config.toml
extras = ["capped logits"]
decay_fraction = 0.601
train_tokens = 495600000
Below are experts of layer 9 (counted from 0) of a mixture-of-experts language model. Rows are named router (the router's row for the expert), gate (a neuron's input weights, with its number), up (a neuron's input weights, with its number), down (a neuron's output weights, with its number) and show model dimensions 0-63. Each number is 500 + 40 x the weight over its row's rms, rounded and kept within 0 to 999. Numbers have three digits each.
After each expert's rows: "comes after" lists some tokens at least twice as common just before its tokens as in all text; "comes before" lists some tokens at least twice as common just after its tokens as in all text. This comes from a sample of Wikipedia text that the model never trained on. Tokens count by the router's weight.

# expert 27
router:474460485496534498484480478564504540549467545518512552425520440503528513459510499460525541460506503475496487531556500503504559534502450489404515540482522468440440422467531434483544537520466484
gate0:457518518546482447473514504478563482520466524551500590480483451434528426460489471482554501450574479522522492512573545440504516482551446494480508530450444468491417470503495496497506559529531486
up0:509519567415640474469517535459529523489558524448538486490488568456494490516480514457457517508559509531482514422529464513381443494539442528588584524493449525498521533533522541533512499553512546
down0:479486438463503551488524528418439430544489553515445449531490421478515518491446501485473513472486466566492434497541515501528474554523459510531490487483497393471554473542426430464521496458427517
gate1:548474457508536520606502529431453567501510569454464539464456439401545569528483459487477502509569544507526551509540545510537470495498568432561467494528503564542527479470466548519477522526460507
up1:534482502515489568470541522480551466566531500518482459478481513499465474486450563437543467460471485568473510429526431504508481523492522488529578485488454498473564447556465572578531488474496517
down1:470494459497522468440499527565518457515485532529527462502558494533557563502544457465478454452513405516521515532496567531491444491434560530561512487534560475467529451527479453533503513396472445
gate2:543505462497583538503604569479562451503565430564496540505529511575477541508458482532415488522474607504500520440528538542487487565486500488479494523485534424558579455619481531476501463535537479
up2:521460633416488558513551515474558503533485451438495473503471485531485471499506442532561486526534533490588499458498520531483518504483548474516447589516490560580547623499573520527559519449494515
down2:554509490522528534465459500513507409493486509534512487481454499498465420457532610488530515481533518507486512426515519493430561518493457487467524428472504517537484522528496544484451477493488515
gate3:522379454412467527518487428509476512505456521514482468484420532552495471499476472483457513549523545481481507536517570473523476468495496528488487518563448426510485495516438455504486502525540507
up3:522557568480526447478499468491493464482563553458476356523502557501489477596507422500509543475439449499555485555445520493563463543462497522504480547520472518414443535550474520534507453472435514
down3:551470501497476562436543465505528541539424549573559509514495466484482429502533494469491556530504516499514495464462465402468547448552594549546482528478476531526496479496415476434529439490453452
gate4:574520495523479484545514476521526602535478547585481474481563571472571553462503499429522421458532449577478485559497519530506519526543484508476495452443516479525491505440540498509476475536540514
up4:456410489433487516483468512537435518595494481440509423446507538434609550444447524469553448446436482479499441488431579499527515458547509474495503435502519569437431467520514493528503568499513488
down4:525458517493472527505462476526496509553476543479507486535557622484551497532507556441424493456506522522449501508491447523467589480434449535497527498483517553489483463533533538526529555489547566
gate5:531523488521554562577472485399538536483489482477483467538518489492507465471524536466552470493488446503476429425522576513496431521499498514477501538520550443527518462486503570521532509560483481
up5:425446483522491553474451568470432536524435480458536481541528550434442525522551525484497520564534515459486481591510446496559463504468437441431521491513492453508562497454548557489480514524451457
down5:486476607486558452462504524484493554523488482512473448501517508513562486558546579486478506543431508514503496562591484431529458508518454535442506421475550558523518460494458467455561509456558493
comes after: ".", "–", "201", "200", "202", "199"
comes before: " |", "%", "–", ",", " |\n", ")"

# expert 32
router:576505514481513481436598417580519439507531482535493505441504518523518565457418519498485512506476407515488517468443498473512466459577513497427494470478534468433440489438434523457468431502505477
gate0:530513456526474551475541461497566549450474555447534562521521485582483558475517519497497478526484481412498439468510532517452503503475461490545544527437543487484396545510521492523564486490449494
up0:545458453438534458531446480498523434411521538474497503522508515504553571463486546505467510499512519543487418494487509525484482569484481504559478451467474501531483453481530542460542567538421450
down0:469485444574503463477509464426476519429476525539506481501475498516490466556414459500476500524470484387532485514491474516535463542493510505542521391425574461539524488479471470488545504432496542
gate1:471449530605582541468496483474538555434466500540437502531535433527478469521437493526494415423521540428429482555543470530499469508448476430419484373557595469527567460542457516525539602590501468
up1:522528574537457484559529545481452558547454421511476557524557495518516470522522552587503520497453483542511474552472528490512487546465493482459452558496443497471498484520589465517455485462536554
down1:510577524433497495461494528520496430509546453502493562513534454518492528494439512460533575458514552571426513502524504506450488466529525494498480491490498510526537550531510594473414521465494455
gate2:584529469499446540500556410441513490475480572459566523514509470526553485465448435514432490568567417480509445558479494484468413507563637509421491466521483483520446520514524495481487567505455521
up2:419531488489533504514568553448522568556495456490512553483485451509444525529513486476501556495522576461455518488499481504520498476469512461529406538519559524544497533467522510474477480508459463
down2:498572606453445535563489525534511452509521515544504485507479529501517512505486554508491476472538503535544589555457458466528496485522536437530483509515509475426534526470476505510491494479515509
gate3:502478437468449483511564471546446499449466524478443511501536553501505564484434500456481538466495416469493531492506443517482545485481438485485459470459460452501532523457476483569489513493452546
up3:563562446563550470483568458576493528500474554460463499489486505473563515516539535491471497527559452558524494503491504460495594514485527579471465497521467500468499584457495493519531500501488605
down3:517599537515491550443490576485474399403590571446566523509494583464543539520528515506516510474555528592475539496497521445508524467450492536466516567397468491516497506565506484549554485514530479
gate4:550509489485480451489486482512547483476519450438510465490488500523553466445511436527509491494474530551533538456543512524395494494431505536514478472481527464518488472413389534502556512496467476
up4:508541531467492478479559460491541503524498525447435548557517515511550536448484522509500539593511474519448561536465516449496535467519564392512489540488422455591497528486506439472529492512518498
down4:554528565445492473487554467457512479380466502525539485487487583603478558495494517532529520506557486510499539524507502518539486545501518483484545454507471518509504531469463524483468494527524519
gate5:506509469460497451511546467561558502440486459451433468398552507489466474508575538432577521601525410559444425509516444496488460543471536547488502466409522523451526449535521447510418556521476490
up5:597414526560541471491531491576545513448468529453503459454542509503501504472536550498545418517490549493458463496526475482499428504446482483461491527509529577506499446476570430523466476536539502
down5:492504517482525488535471500531524486416444464525523484490493489569465462462568519497462569452517459558531463505499436506539502504548571518506458442508549479487531515604555496497491507447519484
comes after: " the", " his", " a", "'s", " was", " The"
comes before: " of", " in", " to", " by", ".\n\n", " was"

# expert 13
router:596518565503452470407468502528453507513578474470537492401494514466454491531484563501527388445489504464498512498496490519463481452433465557476438437528498455524576532510489538501444567499564535
gate0:457501513494485505496521488485526499474449510535447473439481509489480528486542534498461473512516508500500467442510532534553464563626478498516510526510484534472418451536522465502446512480428452
up0:508539531443537484499517534518520530463457507502461506428576531505473546460511457539486460503480467469526397446491524478551490521588519516470496519492437515482475512500380440450383541504451484
down0:482452567498592547448522470501500492513470494421503466505504513455530488522482555450566467518470520440511418544526492518537562506550429518527461501477529462514475421494471482476462417463518503
gate1:471432536536546511586573505430541515457443455524464496593552460519522510474465489513492502545469474491459596458495565555507488530528486519561526551442471525503461492550499539533540492477472420
up1:521521543558462526545512553506465540505433504498512505468496506496562436486583471548459534489502493469570444527460504513545524461516563461465536513483527518412535544426526440505594511481568506
down1:481504545554482558490560558486495491463498469503571518416528482429479468382552545507505611547517444508495432555522500487457504591434541496558409519560465438396461497534503497517497578444534492
gate2:545467459431482517433492560544537476489502473479462484392476516453445540579492431464475493512487551500434502541521474477548436479519477524400580500535408483583455490504504505477457498543509505
up2:491473555488442557466509509493492457450542464454551492529436480503499597452514464460540451565490475538431490485492522511451474465490481473485501463460482445533539524530474487502539510515517469
down2:591501463518505486464475484527489471471524509475560531506505476493480449531557510513485510490463429506565480528556539540586460511456512485489496510505425543450539458504539496501473432525583567
gate3:498459474495536525471557519497562523550554462491432509478527501523581539475488543458448568516543484503511492459512481479554475528504452412525517552500549524520463496539542490467537480554424554
up3:537469441468541597618524496552465508553482582466416454438433518576497540507463541486497540486526516555431513509503505453555469426481541514537538525526498487512466469510553503493494473504485535
down3:485409475547510461536466480552491566515528460484483470524489485491583464523541563505449567497509498493485505507458525485438498473562474510542474474535552450486444522531530614500536467545541484
gate4:452421471501531534495547548490560482452460489492491519577455447559536533519485503535502433550532489569486552440510487538515522564566482455477565534437559524551459446512545551511495479535440509
up4:520538552466455529516476616505469488463481536522532548450514494534536443530477478539569493497507538458475416478497503434433483513424489495523500470518512475475510469427448459533492488507488563
down4:516533541526537555462497562525516570593473530457534511451518593458487552446537445539476469447580460476436554454546521490559447505509512451518457479507464501526521507428546575469562515467569463
gate5:490490550524512572534514508515567431502482502550467495566489535550493480531490433517569529557537456586494479466585577479488446512472559528502469542485511488542469494535519514514550503485479510
up5:472555502487465446499534477552498552483551489493517537596524470523468524456536506395542492503520509511414555498508455503472515461449474521492499555490469540507517494492514495592483566514431550
down5:502433527545445490515489525514477498459484532514502486561555404456476477513543444448504472488426533551491521508530470498438580500564544473504500480539467455460513485571484460483565510533533505
comes after: " |", "|", ",", " in", ";", " January"
comes before: "201", "200", "202", "199", "1", "2"

# expert 45
router:439560508541427540452506481560489505492486526494533537463469500480546511474561472537517502526481589487504446500500464489468540564500503451472462530531605493538475511499413454509495491505537490
gate0:454468488514540495536502503493509533497523540462585522439496535511517470515506565430427508495482503467496472570426485503508471461460542408463532489483524388465480502448480493521535497483464523
up0:577527468526558474500526487498502456604479537525492494570516517500318488465521386509528448505521509475494520486544526487561523495523539475483493509421464552471440500381497474479492464487509528
down0:475463419473449500514485442449440434471532599448492534473443460495517426480443452553506510510474513474555504486447547503463458505559511542500448593502533549472481493534527489490492428558577421
gate1:584511472481498415547451529554513470542515411487540468481547537480451497481497526576461544499492560479457463448447500510454517517538515474480505407475514435522549479539545471480482416481509549
up1:425493444523507527541479461463529508529553486474525380498504502483561448530518524503535499567494534511484512470466472494545445490455543526482508470505494499434435521505562487562469427435466500
down1:556496481491516604504514525530515455432437506453519524515516499495427532532490536517522517502481510426501564484505425480521524492523481482407521601488493522482512511475488477437574529455460543
gate2:480451512465531534464476593489504518478543450509478540448530501512507455558519481535529516567520457473550474473452474492529488519548458451576490550471535466633447487506517522480520501491456516
up2:480499468552547527642431493480535551504519550543494539554500496522497503522461541543490542557462507560513513493493533588531481540492440475449520465549517507566476486449516491421455503444479529
down2:488499548503525527513603519590505480521478493491470466484579487450450452496549511529473456451465429513507516499497526520461459531498416477492498428475515521476512456448402430559509575524506535
gate3:503452482464456481517509543490515440510545447498578529470476491524472471519449524474502505445512484495517477442497540548451424413482432490535511520511520526547432446542468466511499474512574467
up3:543508527499469532546605458531478448545429475527508519548448607464471468470532523510481562475476525543502500463464437529443538415526548562447547443504539437527504491514470483509483465492503507
down3:526560469441525533566438429503542459544494453511450506489622493441480549507465574554503502504504526469541599442523419470473490531522520538536516532540477473453460562508470534491517467536422536
gate4:510432511549524526502517507499557592500519485512528583465541568526531512557452495470531459501520511533438544497471470525567457559537456456440559511487507532561470532579536523495504529480550502
up4:493499485515478487507517457386454490525493402595502454475471514507525411488484565443448539481500493544478506484515487457457540483520549551498524533503452545436440537486487488497503518504549622
down4:534388541483510474540545452507425455482496446499456515494480492551466506464529502477483525448465556476489467520470533490473505483489532529455514549511521419515491509438485564572504531473530505
gate5:525462455492546522510600468482503419490488470511470465467476500460458500437540536470428527488493486504493521513574542525497493557557498511636529553470513557513511457449534548514454511554553493
up5:555425497512503471437514497553530504430500525481559503491513455525523419515464442525529573477511545462507517463496484493505466510489530539554514563514531496413500486464505449561549511475494507
down5:467458510491477561540476487494481483505520494504432437492509492538453472479555453449464525526452446504484373537493479537531587463545527569574488495536471530518603487477535511476516518513438510
comes after: "\n", "201", "-", "200", "°", "202"
comes before: ":", "-", "′", "–", "\n", ")\n"

# expert 4
router:462506487460596476512455574454538524524550526463541413530500489458479491520567529499428502542484459510527524519515495505484450463543464542536478531499477525392460549455541514509456491499420494
gate0:499472454419548471523489465490461529490460521485465467486532485586496489471575475510489527452489594517541515493442474523556501506568484540478511523492579523523452519529493558448532520433521478
up0:390535561509499553483480457503530476579484447462485523507502519517530544510470530462477487547531535502535507462486503523486515533525473594476534524495454428510454478497524492601511523471459504
down0:505504529552478502544516467565528488575480456572594475499502431488496493541504545531431510448510527535400508527531527381455548483466467541518488558525529548532488524529515552484490480524554489
gate1:471494533460438478517444432477515531497456460515479502517484479492505484522520577465539432588526481503466544430501440555459456511425396488494494519469538537485541501520496462551470424501525553
up1:511511460517596453468516460474531421508456514486525540527512488507511599463546507510448538429485487530514514586469543504509540456488526490545537491504524477551531414524486452541519532526510425
down1:552557426539494462489541490505544437501515429486552506533429495474470563490525499495541519487522496517500497513545533545528451512447552533507467523489472530494508438489494445497501490482499531
gate2:507535490532541463514495541458552521562483587463475543490556513471510460492493572455535550454494568496521493515570539501510478451514422536505441520504467574448489469423438455441538529545507419
up2:487471465481501470495538494443511529457489538419515518484538493466514505528548541507510493489482445506498516490497551515552527503498504523542494493544454472501504558449476540577415516510510544
down2:520519458471528503500480409559519410504534509478438418526509449552513507496454501562489496471504510521534560505499452548533514486496486529462466496480562427554435505498568528490529478486528532
gate3:469492463637487512549599451512535515450481435527474515469530508554641495497535457450519543443542553485468542460535465485509492497503513465501515505475558550478514516543485563570504491503478536
up3:552478409497527517547458485517455487529474539561458472466483518558529530516581470485461492579483509537513518491449484487554533514430439476451548473450471600491446460499479497464484516520386496
down3:468528405471461444438474533453464450562462481497438520515462512496504468557508489498537519494459496536491470472463543529464523519413477439551461551520514530591451543529442463560493522542575515
gate4:508471553486518457520496473507430534459504481526532480529480495493548489535525530474482499515550480475471515537515514489551468533494535425490500502491429545439513454506541487497468536493568538
up4:467484552535552557517445493449488523500506453538501480512464580462542475482536534545441585499492491516560465475468465542523560455611482516460495500486446520456523536514426499544537495475483541
down4:516479484553449504494541517449498504480470448503472434518601529471502518481547429486541489463486570533534499507491478543467482557462492517468523511485477490499529518495446492496503506517436451
gate5:505543469533548487457501529457529488551507486523548435540488545480567594438469602553503467503505508502541533532515473498435540459525475487465551475473505448511516452493519494525480425463476423
up5:556499505484422509470575467481495480473434504470499503485502432507437504550445514473508525512522595498507485515469518498545552501529562457397456514465521482521556485433495543594509475519571448
down5:471546468476472501437536511491517493584489449504543514480486513583518468500541530473519437485426471466490563516560516435522470447521460539528485539489502509381485522494394468561518488403519481
comes after: "|", " |\n", "%", "-", "==", "\n\n"
comes before: " |", " ", ":", " were", "==\n", " /"

# expert 38
router:511498498497486489534583545482496438429493506471491487483510537559521479470425539468589499453554494478505488447533494462479491447470576479459529522508475493450480438422492507513486488522405479
gate0:513470497542484456543503498461498528458511471402516475558566542574561494462547478484473476481502474497481482492482520528452525507494471506565504492513512571530471448568491525503546560555462484
up0:566599447468492493481445491544520487463450476494510446499514461559463513517472486477499442486511459493480528504487489502482522385548424495530500482513478548470498472475420540491479470466501544
down0:490529509523535465584501522542519509442480565548467465451510433514560573502510555569450456441523463454464574517466524569602520551515473508537531547535489460518513451569500486516470435568515471
gate1:523488504521495470483446478479504460498550468521453448496455568555444521501483523507476519532392474505504473482500451484496617514485546516599513427485459458535441548514487483472546491503513485
up1:467509558459536426501431563507445438529510497486513454555485537546478460497517522532579487465408481502482501464450476533393468496472554502525545435519441540468445519418509531485590513493511475
down1:482535533428523481522505530516505540450528485501463486451507554559550546495506512494592489479456511455503499461471482513534504450513452519549438457589524510547504452494479518475525512445530515
gate2:479460481444467542552531555439520558512560525525517522516459430506466451527515476557474458519499452520525494470446481503527482486499473557504486476503514524479488572519432530483464528502527390
up2:477550541572516489449517505545520535465577536470489441470509534470537509502507497457391576517538517532541499519551523469543548505493491478501558589480506427521515551468470483501562510565493513
down2:509506494502505492510557446491513432509516570481481426524466585516578515528491506486493578459483547475445517552524513596468487525522552455465540578545475426435499504526481469503502504502574503
gate3:445515414482485470458492547506511502400505504516489436530473476409522493523501479450420436532538520516461527488513488503449524536545539548510513538484455515560506497525480563495450453406584429
up3:459565541496539487509498448447498484540577516478522512462469505508484456579489544456538540572508499475451575551457474513473523440484477497473483486486455462528461513517528499492485495478486444
down3:505619475489528486506468505556471477498526455488529488448423471482455539483509519567503389480499472519528500477527492496548436453475563545423450420438525416530571511469477563441499480413508427
gate4:448507463581548473534466516476485501490510474510500452534538493481467521455563527441587440504524480509469480488486513543531507502454430520520487418452507469480596549532553555431534499475472512
up4:470503521506470562502496449446513442432476480575567527492508504590527562475539502542481501600502540564483480524514447539440529534407556578427523531526443484528541541511529454483471491550474486
down4:555522565491476440529516510594482581492547572497517474532566418513500459536467523498476487455532450504559560465529491508470534502475528514509509469566510463499481480536428430395469555524411512
gate5:517529468552555485449567536504495493459489543481431477518544425439538502458540472415504532508613525524481563466508556526554527493526473493546501499464496519492494498514504458574486481457523501
up5:580538577573487467467544462480550498460515493413499472482456612495453491511511486496432512487550493465517468492529576522584582554516463494453550493509457511513477482459413466442527517522463522
down5:470538477467495461514516516458574520556464475485492514494534499541555473521539508446440490508599511504482512541554455481490458531512475476503461539475503493474511536601501551517528558476504459
comes after: " ", " (", "–", " .", " $", "/"
comes before: "0", "9", "8", "5", "7", "6"

# expert 6
router:525551515527484489508452537517478514497467487488552493512517430621528460542447516506544519492483573529503450445508519479495495494492488479564461487494501549472497512486441514519471538509467566
gate0:491382447450539499578502562546534463560515500474509559550534549433443484446469526492492512462469491498530500493491526558536476474558474468481569505433496501582462429527526489534457511474486536
up0:498453462539558462482511416413545536486475561527465538527468461537528539487490480460552543589496461517483532492542541475486480450467507552526517488485419567504475455527498531501464523506499509
down0:526454531422527420488480506446399564419524417510529441454455534481505528508428471509534469509479452533538469469551504482480519524524539440476481516603493506532456485434446503453547515501499468
gate1:430516455479493512517501493503501540453493481519564556519483504541546491511504605505569466489479489543507512503573518497516529509547499519444438488440469452459457477385434500511499492558496492
up1:462524500540524512454528503553481507386500508518514486483485546596563498551586490503471507552516527546511527488512481506538534482542494443567495515499520494469438565391500451460452440510503504
down1:550455453452501498526480494457528543499499517524430458590533500504472572462487584489482513401531564492481470470547492515531491561515522471480559500506428404482505454487462497497460502428579474
gate2:500480535463532361533527503542474534500495516515466504545530552449500422429595531528554486473537458574487525518543468531483555452502425516434474600477449492421520498526547519560477513535489566
up2:488534513591527422477541409543481540501502509481483440542476507518492527540502487540450458548506581501468479463516476514425541429500469539608493553521474537545423486516540497545507486503466500
down2:492556503446551473582578498473413499564503512544454531495536510451509453483550532566560444565547521526538543549498458522457512457469512556508467486476529461490533489574464447509572497539553446
gate3:488480504523584562523412372450546547568505535463533538513444479535545516439551439489529370520530505466558500425452439532526539509557491587508469581545500482498470485549516497474452426430481510
up3:453509532452545536510557469394488525566576509433524524451538509505526430495402506472438526568479464464461469473508515488494566523546452541532477487544470468516442566500454473527426523451540527
down3:447492559465536514531490460524510482525454419581442510494545521598499488428563496521590522517435509462524493433514436492521447515475496452499552543534463494577534578583470467500545476555440494
gate4:527488464523469410553491535533527427441523510474511508542456531540553525495489483462469488554522391528570487451531462523470434493489470501468571552433511411571510477542458550512534510494467437
up4:465504492454543437531513537469498543586472473463458549455538504464533472518516555517385495475505502470515462501468521545548544533481496446536522458474573457550490453511508514514531572429500545
down4:532525446499544510493456529493569552488478568541415525529538477358494420578456486510430530445481433506518523491415454475540499451556500473475510470488492545524509610508514472470498491477505508
gate5:580492484572471528520527469428492475467531475545550461510472487547444449479473581500491493531521475464435491476457487487547434563510461469538546514445412571490536479522449518559510530524506491
up5:540484474459552514488492538560463499561492466492547455460517562497598455525449498482426545486525434471516475476516543475416505554450510547494481476520445419461481517548460560550505450465455571
down5:425402450510534495477490502494531527470444425435454529460545476516461490503477531495575621565487515530483545559564518479525522447553452480507473542470548490513526484496520452488487474504495457
comes after: " ", "–", " |\n", ")", "1", "3"
comes before: " ", " |", "–", "|", " @", " W"

# expert 11
router:493486469579488447479516501429502524523483535513498567487582468509520541454543541440478552466535497518469507514550550550480517534450455502517491496481579504492456467454455561540493522549480512
gate0:448537549471470473499630528487535395525536486471522560448516447523492541482467485513504448570528478540494600510573498518552556581477545574514504509440499589432505433491478507566514542544443493
up0:619452504528483446575511573543524463581474498482467485475519500571626497550537503480478563513486563557472467465505512500490459502541558556510506471518396489448491485551531517452555451540624523
down0:430486543569460527546528500481528507499486528461506510503458529535437509508520492500514414574407487452510484551511519484548527519543501483473515577483529442513610519463470484492472513463537456
gate1:510529547569499522513498477539586450513541539555487494504489535510548457496482536540500523541516487517496501523508518501537550530564516492484498492480476560450521482538491504454513394457474547
up1:553479500448530521533561538569561598566498469521425483491498602472535501503566529552493506478520520548486439516509517521520540497507444487530453485536475497511565457457479500464489500499483557
down1:456474583524507482513535513431505464533466573501523479456490432549443403479500527500523498475575538575508460451506527576567512480528473456526488487507397454557486515540464489548573547443499489
gate2:519494514502525433546496513551471555478478514515466488482551479599613492466474492501556554498551475522505471461520515538519551504474466486485551536489503508498478481462515543511508583473489521
up2:526491468582473484503480527474498482412463514388563505538512550527431513515480538515498447566480520469470515484443512485503505557536512471557450485517569631515523581520470475514419579458449564
down2:451535540432508467473539475523487398514520479465483489519455499533508561523454450466523433521452480518445517476429498470520424454482459482463403489547602557526576551490460531508480507495486586
gate3:518527530545541473436459460557456557485510559478471520506534449472562486523562527457559513456530485440490509550578511494507488545468403440484461489503479519493488503439439473530503528542523488
up3:520511483518459476488516445474481507455564448474503531553530474479532444547482526456596514478486458481470503511459437476473446450444509471493475499501548496539521509516504539541538466471548482
down3:531514463490488496582490450520462477428480524453532471517507540515489498530482472448516492555498525509523513509421442510431507492490506528475531529448516434441512513512494551534527513539543421
gate4:537535495517453503520468477489554541566523501552494486501552477506565501526491510440477447489494566541442478511531506480476514453479542449584540514494469531454512410483416502455527492519487433
up4:441465547462486493511449563423570481438515495477509480457520475534464510513432549540497472538451438474557506496464503481470496472507485578438464495538573565476458519516512503429493475452498528
down4:536479483624430502426517507523421506543602467514444529482485532479543426511523471506526523533544532461466460459438489485497563550483582471489465428493429491473437418555523504520454491497540511
gate5:509571436534499523502540499488478500539406510553518509523425475474536506462463540484525430545547434496499533411507521566491525554521552521496560482438494498489455516587591473496480453524491438
up5:452520525543453568480509542507470491529457497604476567521426526518528450484514540463518509506531541505445466416488556437473442455536467544479549468531485541577455484456412400520510515540442478
down5:502456546473513558514508520454476542578539539536544542546527474535564513542467521528576604492551508514512463500429470506518464465494537545394533493474540555532442481516490479488531465573477439
comes after: " |", "|", ";", ":", "°N", " in"
comes before: "1", "201", "200", "2", "202", "0"

# expert 40
router:460496500500643486495530503487506493437510529482561460510495491467423434493596469497492575506494510477499476464488520465450489519520463516540467579498555482496488533426508488469433462507504434
gate0:574495497510466406473474500431458477504533497414515510438472465476462512513414515516446472525456551492490514496534468419532559454540547416460554324460486481537417477532396522502587535508492504
up0:488542457459555452478558438525466597461541452429543481517526420455447488461467534493571476557511471538504542540486554522495474536435467528467486484534456494500596520543465598507447474536551501
down0:503368474514483501476562403497508490570466486506507498450480508548491479595449474529536473498527523511493475519489472561508473435487506453461543473415419469655568478460410476428535473515458481
gate1:532532516485524481511527531459526470497552474450444509520470484493505487501391532505491436505557505507491519463507469495486429559495456551469477575490412490493531457527513561514563531461528490
up1:522525475519417485490518469551506432516522511523454471516550474459586539517415529482508566543532507452484491516530504457573535519491561484446535573519499497545578458528476533481490498514513448
down1:472436541478569491457456566453444518549462548514443502465480461516478463462474529505551469459504555423502553531465528503506545492476451479522485566541476533485535478534469478518430543475499511
gate2:505523540537550473528483496482568513576502479509466497489435518489559517457480489529508506483460561508486506450435526565503519512520527569511496521518459502496489525506426484512516484417478459
up2:468470619524469562417579510486529498492515475494507492574497496478510528530479510479530467501504527545493518465559467479454483548530463507540426478483540442454496430473489512512450514572514514
down2:521524543593394435505429507517508559543483479505426512496525523536504528509482490522502487589556481497515466526544553499559481573529520407491544476555568412517502508431509435498479456529476506
gate3:501546434552503470480478551497456480510562441495438478492493548560544509484559479531463497491485450522481529462490563445514617466516484519525501512538505576523549475525502470589574506567488514
up3:502508542520450511493570504425509625447477523487446426456476459486565481544524484466440427539451443502500515461473503518576437509508554500479511495509537508510574529537467551541553467519441460
down3:494478487422491520487490484464545517504502542513468513482461516500580495518521528483425503502488487517481451554471419501451535486588512453521558495469517507474513449449488556527501459505447522
gate4:492460580565505488547496523548504499488560524496517585505531503504537584549510505543548564486506441478550480564470530537507494451407494506454534465465464454485474528488470487496548458502541481
up4:493490479500476516580524442418498514401486463526495455430458522507470562483507491529499433455438549529530530479530487486521463513558490504490529542430509469494549495410505531499554543479529520
down4:477585525402463485497516509490500448576587497439488522470499543391509478548522521466509404555511485574488490529552430512455463552498487445510450532506508553416414508500490506528502517533443519
gate5:484495480542541533460500570566493500545520538522505496429539490562526554485523443444394481612510443491511548486474551531522507509510472522465470515475528506498519463550476425448547540467541492
up5:456474544468578464478515483479483539522500535418464449559539531458499494546510548514567504502573467546473465431523544470413514486500539474487431590517475533440518517583512559461513505541563515
down5:527510525594479524490537509528543485579529500472473479525501538506480451488468530461556527406482518475502528456446591481544573420476482451434437498424444456532534473512432493519535468549572480
comes after: " ", " |", "%", "0", "1", "^{"
comes before: " ", ".", " |", "%", " |\n", " •"

# expert 46
router:582450526534490522555465476428474510488477585478458486537486451527451482518480475469516506512492487494498495487475502478573515472535518512476483465473459485567561516541543507506500563476487491
gate33:549477502542559473528563432429494478444534484523462507451433513496464545519518447491568440537494546491540527461476493470555500523456491383492454510527460568458441512512568535454520549527619510
up33:483527465568522504528512550466485508545508583442472531523528571466442441488588470447507499444532502488496542442534546500474475479551409518430530467537485475473489547554456449542470525513526510
down33:536502546576477569512445562447537485525486485476482521542529466490477525554498463445528513462469557476412473493496536474505491511553485525553472459498523478460474541479523522476509521405484464
gate34:451497516503576447544535547483480487442533530599406472495511502436542493536512520490532508476560499537523469494506489490432521546513497485551499476439477538460494492511536625532540514517469523
up34:438433481462506484483545506410517495580465492533468477502496497459476528415507485528520453538489463513501484486470534525470396582466521565465517535513522501539465483449485503459486551488454475
down34:467526456413462456494500423482451528543540499538486542494441495466436535492463511535534547448560481526474605466531566511599471544522538519531506516463467505491541531479453497516400535507486399
gate35:545558517482553584479553539518466491499491516479554397470464558518483481478536513537500490535512497521577519460520507530468447478524511546536464450496493574443525495466443512572511447526538502
up35:418500521474570586478488490520412514445497537529501541489466498518498502543501418481479520449476442479463513508447450515491583509481441540592434475528427431470524478540480528512533446440560571
down35:517566564574551545462456519503448409506482423478525495466497531449447502530549445497475501498512530581546453499511498463498485469532454538480489487452540583497499549550474530508509526525453532
gate36:526492497499507501551480503500490521493505530436499472542535549437579513456443569597475526556497480495584543442523502490457581466478499535495631472483530525508567506533509527497567498493462501
up36:504493528428447484511439519559487474543497470549457531497503528492507526505527510483536548488442524550408455578554440512464466556509459463476495507489418427553474478583513552526549447509453528
down36:440495489491505527555502495487529465432474515559550481519486557544473524501574520502485574506479490488495539454504507448487487469423515534529521476544547481531554472505492469439500478439559437
gate37:497517507397539576529520512463520521581518483556487468501501533507453453525479535511468495506501587446463513442475536573565504534527474483525468475532482514529469464575496468500520447450582507
up37:530472448499497529492583450574561542433498566525574526425475517447404535514483436526505541509467494554499448436498437470577525511502476507517474498459580523442570544495513405519547458504543510
down37:502473488584532550420545505452470470485435537475520553546410531466505595473462496444483487534568502539492560510448482527480467467503507468449551495443518530478506523477519442531486511548510524
gate38:535487548520456546627480495530552528530412555465527547501461468512550496487450548562559483515417475467503476526547551396491568535500546510471517489513516489554521494543438478567473515543521571
up38:514490502596556422495538537429447484488441545508438496500551488519516529479524604480486442502542489495470475451515575535485487522496419491546534513470521455477519479504488540590487464535438505
down38:422442513429490472508542458524509486460485497515592524500434523448436539525457469536481491612530519529514492574531477504519469494540462468510445521511562461535505507483512565458487560476521413
comes after: " |", "0", " |\n", "1", "–", "2"
comes before: " ", " |", "0", "–", "1", "|"